Experts of a small language model.
Experts: 24 experts in each of 12 layers, 64 SwiGLU neurons an expert, 4 picks a token, a sigmoid router.
Below are experts of layer 3 (counted from 0) of a mixture-of-experts language model. Rows are named router (the router's row for the expert), gate (a neuron's input weights, with its number), up (a neuron's input weights, with its number) and show model dimensions 0-223. Each number is 128 + 32 x the weight over its row's rms, rounded and kept within 0 to 255.
Before each expert's rows: "gets" lists some tokens that make up at least twice as much of what it gets as of all text. This comes from a sample of Wikipedia text that the model never trained on. Tokens count by the router's weight.

# expert 22
gets: ".", "s.", ";", ").", "es.", " ("
router [131  80 120 174  72 106 151 136 158 125 122 163 114 166 117  75 198 193 115 102 124 120 156 131 103  97 158 113  67 104  84 135 129 130 100 164 137 141  93  95 112 123  85 169 201  84 149  80 103 103 147 171 124 135 112 139 125 144 134 178 132 109 108  95 155  90 154 181 114 143 115 132 151 138  52  89  83 132 102 117 104 154 156 162 167 166  81 108 100 187 132  53  98 105 134 113 204 106 114  41 146 103 153 115 136 131 178 149 108 120 183 137 175 167 145 160 138 133 142 109 116 118 149 174  90 139 137 129 133 139 148 102 174 121  74 101 160 150 178 146 136 140 143 205 100 125 166 176 128 105 117 109 139 132  88 106 168 216  96 138 206 119 107 119 147 155 191 107 115 131 124  56 116 174 173 102 161 158 166 160 149 152  96 114  90 124 110  97 140 174 132 111 127 109  97 117 134 127 118  78 157 141  56 130 133 101  74 142 164 162 125 167 113  99 158 114 129  97 122 144 144 132 158 191]
gate0 [114 103 111 156 110  75 187 168 128 156  85 168 100  91  99 123  74 135 158 148 101 133 110 115 161  90 113 141 147 165 158 120 122 111 128  77 145 125 118  96 121 140 161 173 114  65 108 150 131 109 102 139 128 148  42 177 107  67 132 120 170 154  99 144 120  61 154 152  93 147 162 145  53 110 134 127 134 112 124  94 142 188 134 150 119  62 109 110 162 154  59 112 127 126  99 130 144 123 180 104 171 144 146 155  86 116 115 110 118 193  91 104 134 133 125 123 103 122 119  91 127 113 126 111 151  93 109 105 101  96 123  66 158 160  81 108 134 136 120  72 107 163 122 184 192 100 185 123 113 101 114 129 148 106 127 130 136 169  70 163  37  62 160  86  76 172 198 168 146 103  97  47 119 185 134 112 140 134 164 145 116 165 136 118 154  91 160  83 133 198 140 122 129  96 132 153 111 175 151  71 103 171 178 124 160  97 122 129 111  94  92 174 137  73 143 107 123 104 154 118 157 142  88 121]
up0 [ 98 117 169 107  82 176 127 109 193 126  76 101  92 130 113 137 217 131  80 127 141 132  55 159 109 111 211 142 147 109 149  81 106 116 101 160 166 154 143  80 105 153 163  88 110 106 117 114 149 103 138 130 150 130 209 130 123 123 112  96 143 142 141  73 123 142 125 121  99 150 170  64 152 103 149 103 135 219 158 108 172 112 131 112 147 101 231  82 165 166 122 155 149 144 121  45  77 158 116 103 109 123 151 129 116 137 156 167  75 168 167 135 112 113 141 106 116 151 165 164  89 101 156 136 123 160  97 112 107 136 128 161 114 142 161 113  46 135 148 116 111 104  28 170 139 161 104 103 124 142 148 186 108 169 165 110 114 165 179 148 116 125 110 120 120 152 180 136 130  93 105 120  97 101 154 128 143  94 158 137 156 177 125 144  88 156 132 171 121 146 100 190 182 136 142 132  97 119  89 116 135 162 146 167 169 136  93 116 107 124 101 134 177  88 155 177 125 144  62 164 123 134 118 103]
gate1 [133 106 153 131 171  97 105 130 128 123 150 102  77  91 119 117 139 199 107 135 183  87 100  91 144 133 134 118  54 144  66 158  94  91 166 214 127  69 155 155  92 165  47 102 196 140  98 147 147 184 127 171  97  93  66 116 109 139 160 128 134 131 178 121 111 143 153 138 116  94  81 160 176  60 145 126 114 165 160 105  83 140 168 119 123 120 138  96  63 149  91  65  89 135 130 173 170 101 136 102 150 123 118 119 156  93 148 179 127 172 142 140 108 144  94 173 121 111 146 163 133 104 157 173 136  88  88 109 137 126  73 117 153  95 105 140 119 169 133 154 166 128 145 106 118 132 122 164 178 154  52 135 127 158 109 154 153 121 123 110 158 138 143 164 102 110 107 152 138 179  93 133  64 113 167 124 131 118 128 124 122 119 106 147 116 113 161 140 189 129 158 117 138 172 168 107 156 155 105 104 108 173  76 110 144 160  71  94  45 142 119 194 120 142  97  96  72  91 116 131 153 139 200 173]
up1 [113 105 112 135 144 130 153 106 155 126 121 121  79  87 139 140 103  65 104 106 143 187 167 114 186 110 182  86 108  85  57 122 143 160 148 115 105 150 131 221 156 116  98 152 173 141 112 135  76 132  76 136 105 150 138 129 129 103 121  97 112 115 132  74 152 130 181 175 159 127 117 127 205 113 155 151  94 106 152 134 162 120 176 128 136 150  67 125 120 145 199 135 131  64  67 129 187 166 108 142 141 102 156 147 133 164 124  96  88 140 155 177 118 134 140 140 131 144 134 138 152 124 108 146 158 102 132 129  99 117 127 111 108  94 133 136 110  81 121 128 107 143 133 122 133 178 162 131 162  32 121 125 172  68 118 160 142  54 146  77 104  82 163 127 216 122 117 147 107  90 109 125 112 187 146 171  84 174 181 147 121  85 114 121  98 151 151 102 174 134 121  70 129 116 158  68 105 136  58 122 127 175  83 157 158 156 129 122 129 103 123 213 112 174 146 126 125 214 114 106  98 107 119 138]
gate2 [149 104  88 156  46 139 176 161 140  95  99 136  97 126  97 139 155 130 174  74 142  77 165 121 122 116 116  88  55 127 134  90 191 148 220 141 156 138 107 180 104 121  91 105 174 114 106 142  78 153 117  74 121 117 125 138 141  97 137 142 137 106 154 168 136  87 136 122 118 125 127 162 117 146  67 168 107 117 137 126 156 141 132 112 125 128 110  80  95 153 126 125 128 192 166 126 159  87 129 139 178 143  88 104 103 169 104 123  83 120 106 107  73 127 180 164 136 107 121  48 124  82 134 150  42  94 137 142 102  84 122 136 167 164  95 189  81 149  97 161 143 183  95  72 110 168 106 110  70 172 114 150 118 163  85 110 130 148 141 149 187 163  95 170 169 107 161 112 152  63 142 114 136  80 141 113 103 125 148 144 109 139  93 123  98  98  93 121 119 167 171 135 126 178 119 119 162 134 155 129 187  63  72 165  93 184 146 133 148 102 103 173 146 117 140 111 135  84 166 146 109 110 128  59]
up2 [119 110  84 126 125  53 174 143 110 153 145 112  44 132 185 104 103 114 144 143 124 134 110 191 107 141 132 107 142 153 159 132 159  87 174  90 134 136 100 120 171 106 124 136 112 147 110 152 144  88 170 144  82 176  86 157  59 177 130 178 159 166 189 142 114 105 161 100 127 122 121 144 157 102  84 170 105  95 145 120 156 103  95 113 136 116 119  92  89 156 103 137 224 167 170 113  69 148 145 122  92  98 123 115 120 179 153 162  94 139 108 160 137  72 176 200 130 195 125 180 102 135 110 106 144 104 208 108 130 135 127 146 105  90 120  78 157 132 136 196  97 159 120 162 106 130 125 117 157 121  92 201 151 119 150 144 129 113 139 131 136 158  94 106 170 140 143 170 161 130 132 152 100 136 158 143 154  99 146 151 133 169 118 176 119  85  84 146 113 133 101 154  88 141  90 141 132 152 193 105 165 123 136 195 155 156 183 132 134 124 171 122 128 102 150  97 126  91 139  81  95  84 231  78]
gate3 [147  51 153 116 148 127 115  21 107  64 160 145 175  69 135 149 173  95 100 166 109 156 100 194 133 131 173 105 127 126 102 205 151 157  76 165 191 171 140 105 107 146 125 109  98  86  82 131 157 113 169  97  79 135 156 213 116 111  90 143 130  96 147 143 109 107 221 131 146  99 164 161  66 141 101 161 106 184 170 150 102 142 125 134  87 171 113  65 143 135 211  68  83 110 147 101  85 163 192 118 117 113 100 154 131 135 127 104  82 112 165 158 151 126 121  93 130 121 165 129 125 138  96 140  68 122 130 194 156  89 133 143 134 119 119 112 102 150 161  83 119 146 135 151  72 144 111 141 134  73 169  98 107 131 146  98 129 141  80 138 134 155 101 174 151 108 147 147 127 156 125 144 131 129 171  63 107 114 161 179 131 117 119 115 119  79 144 136 163 133 117 157 134 130 112 132 157 137 127  69 152 146  92 117 118  97 126 116 108 130  99 122 106 112 160 136 157 125 121 149 121  57 167  64]
up3 [115 178  73 193  96 105  40 163 144 127 112 152 129 150 133 146 137 106 142 156 106 209 178 163 174 170 119 112 163 111  82  98 119 106 192 149  94 140 163 114 125 124  80 134  72 111  91 125 179 134 116 135  89 129 124 150 124 201 168  95  75 122 175 188 132 127 192 162 108 161 125 183 178 151 101 135 125 148 136 129 147 122 183 109 111 110 115 151 140 114 114 170 130  71 128  88 181 109 116 106 114  96 100 154 112 184 108 112  94 130  89 128 177 146  40  51 126  95 112 152 149  95 130 114 166  67  93 118 134 110 136 140 115  82 121 119 121 138 171 107  94  72 118 102 187 122  58 139 122  80 147 155 112 103  97 154 127  75 122 185 161 139 119 134 139 136 149 125 132 223 152 143 149 154  55 109 143 146 105 108 114 135 146 126 132 120  87 105 164 122 186 107 102 105  90 157 115 154 121 111 113 166 118  87 146 162 118  95 116  84 138 129 162 165  93 112 136 120 141 196  88 123 106 110]
gate4 [181 193 152 197 141 145 117  81 142 104 144 180 198 146 112 107 162 156  71 162 168 145  84 153 160 121  59 127  92  71 101 115 103 122 132 159 159 128 145 111 145  89  98 139 110 131  85 141 147  99 159 122 127 133 182 111 206 126 171 148  99 120 148 138 109 163 109 168 136 142 149  80 115 136  90 154 103 149 127 165 137 173 115 110  82 125 148 103 125 138 184 144 145  97 108 114 170 134 103 141 175  50 165 125 147 133 140 130 129  85  79  87 188 206 208 151 176 103 142 117 141 151 115 135  94  94  91 122 134 115  80 128 166  57  85 156  90 152 105  94 161  66 162 131 150 149 110 150 141 141 158 126 108 166 187 127 148 119 117 122 155 114  68  98  95  75 136 163 127 203 121 136  98 104 119 143 147 156 168 133 178  78 166 139 138 161 123  31 137 114 120 129 164 140 133 124 111 144 106  57 113 188  88 139 107 128 181 142 110 158 121 110 122 133 105  80 134 156 142 140 103 104  97 114]
up4 [ 91 143 148 137 192 112 115 115 153 191 119 148  73  79 141 150  57 122 141  96 146 163 135 124 108 184 150 116 142  80 105 117 102  97 166 141 185 161 158 141 129 116 133 195 102 180 113 175  82 114 122 109 146  99 109 114 164 100  55 117 182 209  92 121 164 137 174  99 148 106 155 146  87 150 168 130 102  71  98 170 136 115  90 121 144 141 118 128  97 128 132 141 104 132 130 196  83  87  91  77 159 105 122 183 138  95 118  96  62 128 111  96 111  66  85 108 140 141  96 144 148 155 158 126 115 127 159 140  76 115  52 103  57 126 182  86 163 147 132 117 158 141 135 151 133 108 135  89 117 164 107 113  61  91 127 151 146 146 118 119 146 153  91  89 102 110  87 158 125 107 121 161 153 113 121 189 146 123 143  76 169 115 134 129 126 136  88 174 175 152 130 111 101 165 147  91  75 140 182 123 113 121  83 115 101 128 125  85 107 116 149 115  92 179 111 157  61 187 111  84 178 128 196 142]
gate5 [161 123 142 138  86 125 121 165 118 132 133 201  98  70  69  89 136 161 135 132 164 111 144 191  64  92 116 114 132 133 149 114 129  89 153 136  93 107 124 131 142 140  95 140 122  55 174 117  79 130 141 110 146  82 122 186  83 117 186 124 117  80 107 106 118  82  69 134  93  97 159 133 139 131 125 129 104 142 182 138 157 108  66 137 111 177 149 120 106 130  78  76  78 109 121 106 116 134 120 105  49 105 102 124 172  88 120 102 184 116 144  57 139  93 146 108 116 140 129  68  96 139 147 125 160 125  77 129  89 138 141 148 106  87 149 110 145 164 143 171 145 151  92 201 132 150  91 111 114 162 114 143 125 169 126  93 152 165 122 166 119 176 191  90 112 135 145 112 130 175 126 171 141 171  82 117 103 113 158 167 111 167 121 116 125 120 154 111 148 125 105 122 106 108 181  80 129  72 108  79 139  99  83  86 116 158  95 153 212 116 148 125 115 140 108 143  80 144 217 116 200 164 210 103]
up5 [165 151 167 138 160 121 123 187 119 133 132 143 125  89  98 132  67 153 208 166 127 160  75 166 128 128  96  63  92 154 104 113 114 127 167 111 122 102 144  80 134  55 115 112  87 107  86 147 132  65 161 118 115 121 139 133  88 120 135 140  85 116 159 126 113 114 107 102 100 192 112 150 153 123 164 127 146 123  71 164 107 138  95 124 136 110 143 162 138 185 156 118 125 133 187 187  75 191  63 122  92 114 137 139 163 128 147  89 165  93  89  78 149 135 120 100 157 140 151 123 153 164 173 117 171 143 139  67  88 142 108 120 154 143 113 157 102 172 130 122  73  31 202 140 186  93 133  91 132 110 100 133 139 120 108 109 132  95 140  61  91 142 147  96 169 100 118 110 143 105  98 180 144  81  83 146 166 167 123 103 105 100 147 116 103 160 140 110 158 143 175 168  94 102 167  97 135  66  89 134 114  84 129  94 100 154 116  85 106 118 129  92  21  96 140  91 162 177 144 121 146 117 129 152]
gate6 [156 100  84  71  84 140 138 112 154 131  84 108 161  98 153 172 137 177 197 143 125 123 173 143 139 176  82 159 106 134 157 147 110 120 126 104 111 135 108 178  46 109 137 164 146 133  66 123 119 126 140 115 115 113 155 173 156 134 112 137 119  98 134 113 209 135  72  81 179 174 176 133 156 105  70 157  89  59 125 126 135 139 122  84 207 152  82 184  84  96 113 132 111 141  69 120 172 117 136 108 129 172 116  74 157 154  93 134 164 120 166 147 160 123  93 155 150 103 147 115 128 124 140 157 113 104 118 122 114  98 135 146 172  57 101 154  77 184 131 116  99 164 165 150 150 113 162 153 146 123  68 139 159  46 107 108 146 218 153 108 133 163 124 121 142  76 147 126  99  83 106  87 123 127 166 103 116 150 162 205 104  86 101 148 111 167 156 147  95 127 129  97 104 101 118 107 182 105 110 154 127 105  79 145 117 101 116  92 132 123  90 133 143  78 102 154  97  84 177  95 126  80 100 166]
up6 [127 126  48 124  47 103 125 143 150 152  84 123 115 116 133 150 157  97 166  97 122  82  99 104 142 142  91 172  84 156 144 123 137 115 117 112 110 158 117  92 124  90 141 138 109 122 103  89 109 170 118 155 150  71 184 166 136 149 101 192 128  73 130  74 209 152 161 119  95 118 130 131 147 139 120 173 130 112 126 120 151 129 126  49 133  71 138 158 127 126 146 124 122 192  80  97 160  54 148  85 114 145 174 139 119 111 111 110 115 196 137  97 135 114 145 183 103 108 112  92 160  99 142 107  83 138 122 174 105 127 147 172 128 138 177 161 139 147 110  93  77 180 182 124 130 110 114 140 128 141 144 153 171 165  92 107 113 198 118 183  80 181 129 140 203  39 126  82 143 124 139 103 169 184 150 143 107 115 116 146 141 105 130 167 178 107 133 135  93 163  89 106 126  97 130 167  98  53 165 200 122 140 107 148 102  82 142 129 196 123 154 124  77 145 121 154 163  91 103 139 103 159  87 128]
gate7 [140 136 108 176  95 130 126 115 135  71 163  77 100 120  75 136  74  96 130 159 167 145  99  64 130  54  59 129 133 114 192 120 154  76 114 168 143 170 172 145 111 153 113 179 162 125 184 177 148 126 148 114 111 159 109 181 105 115 180 157 129 148  57 163 129  80  74 129 114 166 138 144 166 115 124  80 128 138 106 117 147 115  96 160 136 169 147 151 124 161 119 160 187 171 143  93 130 145 111 111 141  96  65 108  98  97 102 114 103 129  94 110  88 152 133 150 118  67 140  64 160 175 137 127 120 106 148  99 110 111 124 125 113 166 116 181 166 172 115 150 119 163 198  40 104 111 127 129 156 147 127 164 173 147 145 107 158  79 139 162  92  94 125 106 130 133 187 163 156 113 139  86 178 163 103 131  99  90 131 191 135 145  91  86 120  65 104 178 105 151 119 160  89 131 130  95  95 133 124 106 137  83 147 117 152 171  76 113 143 114 138 200 135 117 144  48 111  85  90 141 118 166 128 157]
up7 [ 67 174 173 139 115  60 167 193  86  97 177 115 138  99 162 153 145 103  98 149 174 107 113 110 127 114  72 132 120 132 119 120 130 110 134 107 146 105 121 173 125 116 125 121 158 137  99 119 193 153  92 173 126 103 104 158 137  85 181 147 168 119 119 124 150 150 135 152 156 157  56 185 176 152  98 130 154 120 102 127 125 127  40 186 151  96 141 198 180 159 130 132 138 132 157  99 169 154 114  78 162  96 125 181 164 168  82 143  98  96 184 133 135 162  56 109 113 104 128 119 113 139 135 146 133 127 102 122  88 139 138  76 132 109 125 170  90  73 161 124 102 159 158  86  54 106 146 101 129 148 127 152  93 141 111 159 146 113 104  98 130 117 146 101 184  87 147 181 161 163 121 104 140 148 177 118 149 172 168 114 140 150 158 174 153  59  97 158 136 144 163 161 121  81  44  48 183  94 170 111 158 147 114  83  96  93 102 161 115 144  98  93 174  93 142 120 138 145 111 176 134 110 133 117]
gate8 [230 109 112 125 136 183 113 147 116 179 131 121 122 165 119 116 121 168 144 129 103 164 153 127  98 125  94 134 144 130 142 163 146 129 171 149 105 183  71 121  50  96 138 114  77  68 136 109 181  75 162 101  97 156 100  49 139 122 104  85 114 158  79 154 122 184 131 161 142 123 161 103 111 157  92  74 120 102  83 147 138 155 163 114 161 130  96  96 155 114 113 107 100 125 192 134 160 114 114 103 130 114 173 139 140 150 142 128 142 101 142 127 187 129 104 138 131 158 165 139 116 100 166 106 105 116 116 126 119 177  74 145 128 138 133  33 148 178 140  90 127  95  51  87 120 122 140 172  99 112 131  77 167 163 189 141 169 175  90  86 165 105  94 129  98 129 222 117 102 196 158 112 134 139 189 174 165 140 111 185 142 126 160 143 104 119 123 123 145 123 107 176 134 128 149 126 138 144 154  97 106 106 203 106 140  61  96 126 133 183  84 134  99 139  99 137 105 125 123  77 108 119 144  76]
up8 [122 109 168 129 171 141 193 158 120 182 115 164 172 127 124 148 149 127 143 110  80  61 128 146 141 164 115 126 136 134 124 130  89 162 146 120 178 151  47  95 140 117 104 127 177 150 127 110 157 136 144  97 159 141 146 107  63 150 109 140  78 179 128 154 179 100 169  89 103 182 127 152 214 119 134 120 121 135 107 168  88 104 158 133  91  46 122 187 131 111 125 114  97 151 149  94 142 129 130 147 123 174  95  87 115 158 135 130 183 118 122 159 129  88 160 163 162 151 169 170 196  96 114  79 101 119 119 158 141 110 112 157 171  95 116 136  76 120 114 114 173 172 175 117 143 157 166 181 164 119 117  81 154 125 132 203 113 117 168  54 159 146 108 125 107 117 161 128 120  74 104 112 120 131 142 118 107 110  44 109 135 108 139 131 117  73  96 138 205 160 229 136 131 171 141 121 133 107 175 152  97 162 123 123 107 162 139 101 118  88 128 171 110 109  76 107 111 190  97 113  66 127 148 105]
gate9 [140 125 158 199 125 111 129  64 114 134  80 122 141 139 103 137 156 153  87 146  80 140 112 128 113 101 113 145 119 122  85 116  86  94 122 203 109 132 136 113 123 150  92 158 142 156 111 176 123 121 158 162 148 113 130  90 161 100 170 134 145 126 120 127 135 159 106 134  88 165 178 159 148  58 127  92  60 123 106 149 146  94 142  95 140 109 147 107 130 124  97  89 114 141 153 112 177 173 118 106  80 178 173 123  93  52 128 111 185 138 176  66 169 139 135 136 131 105 139 191 134  56 143 169  84  78 116 110 180 106 146 133 192 134 166 144  97 118 155 140 158  76 158 132 171 103 132  85  98 113 122  46 144 153 166  43 171 109 131 121 140 143 150  93  94 115 143 122 126 141  86 162  77 134 205 150 101 124  92 131 158 129  96  95 166 147 177  88 153 136 136 187 123  93 164  63 177  77 164 166 134 156 131  85 179 110 127  86 128 144  96 153 129 138  88 142 187 144 111 111 143 132 157 195]
up9 [166 145 128 112 144 153 123  67 132 136 149 185 164  72 154 127 120  82 130  94 111 176  96 135 159 142 159 102 132 128 118 161 149 117  61 120 106 142 123 113  98 140 152  81 101 182 145 128  95 106 119 102 133 125 139 139  70 113 171  76 114 150 197  79  73  90 109 112 148  97 149 195 135  99  79 134 125  97  86  65 171 120  76 157 144 160 131 162  82 136 134 110 134 152 109 139 177  47  97 199  85 117 205 114 187 143 145  77 162 114 158 174 108  65 133 104 120 155 108 180 156 121 106  48  95 157  68 130 116 162 127 133 141 158 148 200  77 106 184 105  55 193 115 114 137 136  78 108 104 133 185 127 139  95 133 132 162 142 154 131  97 105 153 190 146 157  74 112 115 128 147  70 132 108  90 112  89 159 140 102 144 131 122 108 118 152  93 105 105 144  83 116 101 113 148 112 115 137 133 152 163 167 121 135 115 164 129 167 169  70 117 142  85 179 158 150 111 109 155 125 127 126 132 113]
gate10 [137 100 132 167 134 134 129  85 138  77 161 143 176 117 121 125 140 129  97  93 184  88 121  52 103 137 164 145  92 155  95 112  92 145 212 147 133 110 187 142  76 130 109 170 148 122 101 137 142 151 125  84 168 146  73 211 124 127 128 145 145 155 146  85 140 146 119 182 150 123 112  80 119 171 127 124 113 130 104 163 116 191 119  92 136 125 107 160  46 167 163 155 132  97 124 137 153 151 152  67 141 116  94 147 115 129 129 151  98 132 150 128 113 111 137 140 160  99 130 143 151 137 112 132 158 120 110 130 167 133 148 125 176 109 139 154  57 189 140 170 105 112 180 131 135 132 162 130  77 173 148  91 189 121  81  89  91 154 102 192 172 146 129 120 187 129 203 154 163  95 187 102 155  93  64 130  89 101 234 136 114 125  91  92 118  78 150  89 130 135 102 102  86  94 124  92 197 160 162  85 137 140  94 144 187 122 134 144 100 109 110 139  85  88 119 131 162 110 119  83  96 156 101 168]
up10 [130 152 137  95 139 108 170 117 115 129 137 138 119 126 119 154 111 126 149 205 108  75 119  79 156 143 136 124 106 127 181 134  62  77 155 122 152 163 166 155  96 183 155 146  94 128 127  92 162  86 147 131 160 178 137 115 166 152  92 148 107 116 102 127  72 141 163  80 179 105 101 106 118 122 163 145  85 148 159 130  70 171 214 143 132  92 125 135 128 122 109 159 137 110 107 148 112 141  88  93 123 189 146 143 143 167  99  86 111 154  73 156 111 142  94 122 128 103 150 104 161 181 126  74 101 122 114  97 116 169 140  94 120 255 122 103  59 177  84 106 225 167 132  99 146 135 133 141 191  94 193 152 123 165 107 137 174 100 135 123  91 125 130 143 105 122  94 124 131 121 100 108 125 149  97 153  97 119  99 123 189 120 126  95 146 117 100  85 120  98 127 179 109 199 169 163 135 179  68 148  95 155 152 108 118  87 119 109  93  73 100 158 131 135 108 127 153 156  83 112 108 148 161 121]
gate11 [127 107 107  66 130  69 190 137  76 106 140 144 120 129 141 105 110 145 141 104 199 155 134 105 117 131 139 142 170 150 123 148 143 144 159 145 149 145 126 149 127 129 104  60 154 145 139 175 115 139 104 123 131 162 114 149 158 118  86 156 186 129 131 111  97 158 116 149 170 122 176 197 122 131  77 166 127  66  90 104 153 108  98 116 206 136 106 138 167 221 111  85 156 159 104 105 189  70 133 144 111 118  98 121 151  60 124 166 123 173 115 121 155  83 101 166 192 148 157 169 189 101 114 120 172 111 108 109 145 117 168 145 106 129  83 118 117 102 142 164 151 185 149 169  67  48  91 120 166 127 175 124 126 110 115 121 152 137 115  75 135 186 133 117  62 183 136 102 129 124 105 103 165  80 178 135 146 127 121 106 108 153  99 115 107 154 143 128 131 152 125 130 123 163  92 145 139 190 174  67 190  91  73 192  98  82 144 134 133 109 115 103 132  59 121 106 132 174 132 114  92  87 168 123]
up11 [113  76 145 179 138 133 146 176 122 122 143 184 125  90  92 129  94 135 140 159 138 123  90 122 143 110  89 126 120 168 132  45 101 143 174  92 110  99 165 140 106 162 121 201 140  74  65 146 142 121 131  91 130 120 113 145 105 105 132 110 169  96 163 181 108 151 121 189 150 155 146  70 104 115 117 157 163 108 146  92 140 149  85 153 119  89 162 146  93 118 165 138 152 113 126 156 150 126  78 160  96 140 117 162 158 138 119 116  99 138 189 183 163 165 142  93  80 109 116 150 184 120 126 136  60 124 121  99 104  78 157 107 122  73  94 127 107 144 149 117 188 137  72 154 111 174 118 157 103 179 138 162 230 163 110 141 149 169 125 131 152 193 110 147  89 123  95 143 123 155 151 107 126 118 157 143 161 213 182 184 100 123 129 129  95  78 159 106 147  92 129  79 116 188  59  97 186 137 121 104 170  99 151 130 109 100 169 152 124 117 103 132 168 118 183  73 158 168 100 190 117 128  94 128]
gate12 [155  82 128 137 116  41 170 107 101 126 143 185 158 120 171 130 136 126 145 235  82 110 145  97 123 130 131  97 108 142 133 156  68 123  97  82 142 131  90 143 162 121 125 124 109 112 124 158 135 136  87 108 120 145 118 215 163 193 155 141 105 118 161 128 164 162 139 162 118 120 139 110  89 110 106 137 174 114  80 159 114 167 103 156 149 150 134 109 140 156 102 134 118  92 191  85 112 122 107  70 159 199 175 124 151 156 100 113 145 158 121 208 109 121 140  97  93 116 137 129 177 104 152 112  82 125 142 171 149 145 147 154 163 175  89 124  95 120 154 148 114  93 228 138 135 160  85 136 131 153 152  93  91 139 165  71 136 137  81 141 157  95 139 150  76 167 132 144  62 135  90 206  91 170 191 110 158 196 103 171 110 192 173 168 148 125 164 175 111 101 144 116 142 120 118  83 130 157 147  92 156  82  93 149 100 146 118 134  61 117  91 139 105 127 132 161 116 115 133 121 104 108 150 153]
up12 [144 108 140  77 130 169 172  58 108 167 147 158 162 154 150 155  77  86 173 106 110 126  99 122 134 123 159 143 112 111  88 116 227 113 190 123 209 111  87  91 139 105 103  57 121 133 101 115 146 126 125 140 158 138 140 150 122 130 126  66 118 126 172 146 135 178 102  64 120 137 151 118 163 167 130 126  95  82 198 138 108  96 162 142 137  70 163  84 132 139  98 145  83  90 112 109  96  89 145  87  85 144 150 149 100 119 170 139 112 141 173  94  95 150 102 150 175 105 128 106 126 132  57  95 131 117 139 108 123 100 128 155 159 108 124 109 119  71 124 100 154  88 147 137 110 158 162 166 136 174  52 164 124 133  82 122 122 124 198  82 166 192 128 169  48 151 117  96  97 172 152 139 104 109 146 112  98 104 188 184 106 175 108 106  84 118 127 111 176  47 117  99 159 134 132 157 101 136 174 139 100 101 168  88 139 152 140 165 112  98 128 104  93 138 122 188 115 131 144 168 165 151 151 120]
gate13 [103 126 151 139  87 191 111 139  67 182 110 132  96 200 103 132 186 141 112 152 212 178 138 121  96 118 111 149 119 117 126 106 151 184 102  65 117 147  71  93 136 155 104 181 141 163 120  92 106 142 106 163 119  58 145 126 124 140 119 128 123 104  47 117 102 103 119 156 130 150 126 160  73 152 129 153 110 112 115 153 107 127 147 145 114 123 102  95 114 122 128  60  71 116 180 132 147  82 160 108 118 112 144  86 125  40 216 121  81  78 115 121 151 152  84 117  93 172 130  81 145 138 131 132  79 129 142  89 130 102 124 157 169  95 136  93 152 127 166 226 197 103  88 170 146 132  96 126 138  86 145 104 139 142 135  81 132 148 140 133 164 144 156 174 112 116 131  71 168  82 126 137 112 115 147  96 194 141  99  87 171 183 152 125 107 145 136 120  97 172 219 133 159 104 113 183 103 137 120 139 128 112 188  94  89 130  91 120 101 165 111 142 120 124 107 105 150 146 115  98 143 132 140 173]
up13 [150 174 132 165 116 136 176  97 115 118 130 143  70  86 144 118 115 138 216 110 131 147 140 127  98 150  13  77 133 131  94 102 100 130  91  98 114 130 104 116 139  93  80 128 111 127 151 136 149 104  93 127 149 113 126  71 160 102 120 185  94 116 119  85 227 142 126 106 132  86 171 158 110 131  87 113 161 119 115 151 104 114 129 143 121 143  59  73 171  92 138 112 100  99  90 149  71 153 151 161 154  73 140 165 139 101 125 121 174 165 160 148 143  91 132 165  90  80 133 161 181 143 138 135 117 134  97  47 133 182 125 140 141 109 134 172 150 135 125 112 120 155 152  49 155 129  92 129 105 171 151 134 176 141 152 142 186 130 171 105 104 166  88  97 139  98 131 120 157 141 165 114 137 136 124 165  95  97  99 145 153 174 142 106 101 156 179 106 117  70 100  68  93 163 124 104  71 106  76 156 171 165 185  79 120 176 115 188  99  78  87 129 100 126 111 151 130 186 144  93 144 106 132 141]
gate14 [133  54 173 181 129 136  97 125 193  93 139 153 170 144 157  91 146 157 160 142 137 105 163 126  91 183 106 128 124 101 143  97 136  64 107 104 119 105 119 155 107 139 124 135  88 111 123  98 105 144  92 124 173 111 137 202 149 165 108 168 133 195 114  75 131 116  97 160 110 136 160 107 111 157  78 120 149 167  77  96 145 173 190 112 161 125 107 170  84 170 108 120  85 102 161 104 113 120 190 126 138 121 168 143  86 132 120 146 114 200 164 117 144 142 151 100 116  70 175 136 132  89 203 144 140 158 107 179 149 125 165  93 149  97 111 147 148  85 143 161 105 155 135  81 131 123 139  82 134 175 153 189 183 123  98 150 146 201 127 115 182 100 132 104 134 190 178 108 193  77 158 110 120  37 124 114 121 111 149 135 104 136 130 126  86 141  87  98 127 162 149 160 170 127 102 111 150 196 153  90  65 113 123 127 132  82 127  96 171 121 167  92  81 101 149 169  79 123 111 115 118 119  90 135]
up14 [151 163 133 146 125 169 141  75 112 132  89  99 125 151 162  98 137 170 154 119 110 112 158 134 161 134  83 141 132 134  83 151 161 202 149  78 126 175 118  74 172 130 186  92 147 158 143 157  94 161  81 143  97 113 129 152 133 114  75  80 121 132 120 100 169  68  90 172  99  92 175  97 102 133 174 184  96 111 134 101 102 116 112  92  65 137 126 133  90 120  79 120 133 124 139 151 119  92 125 120 144 106 117  97 136  75  98  55 189 135  89 161 162 102 126  73 105 143 130 129 123 157 112 119  72 170 174 139  95  96 104 122  89  62 156 133 144 133 160 150 103  73 150 167  90 158  67 114  99 133 131 136 158 104 135  82 167 161 114  98  74 105 110 153 145  89 111 127 104 131 125 161  83 178 155  83 100 126 151 134 209 146 177 120 146 135 187  43 167  66 110 144 125 163 147  91 118 116 183 159 212 135 149 140 128 141 136 131 131 159  96 116  98 183 121 145 203 161 122 103 107 135 147  99]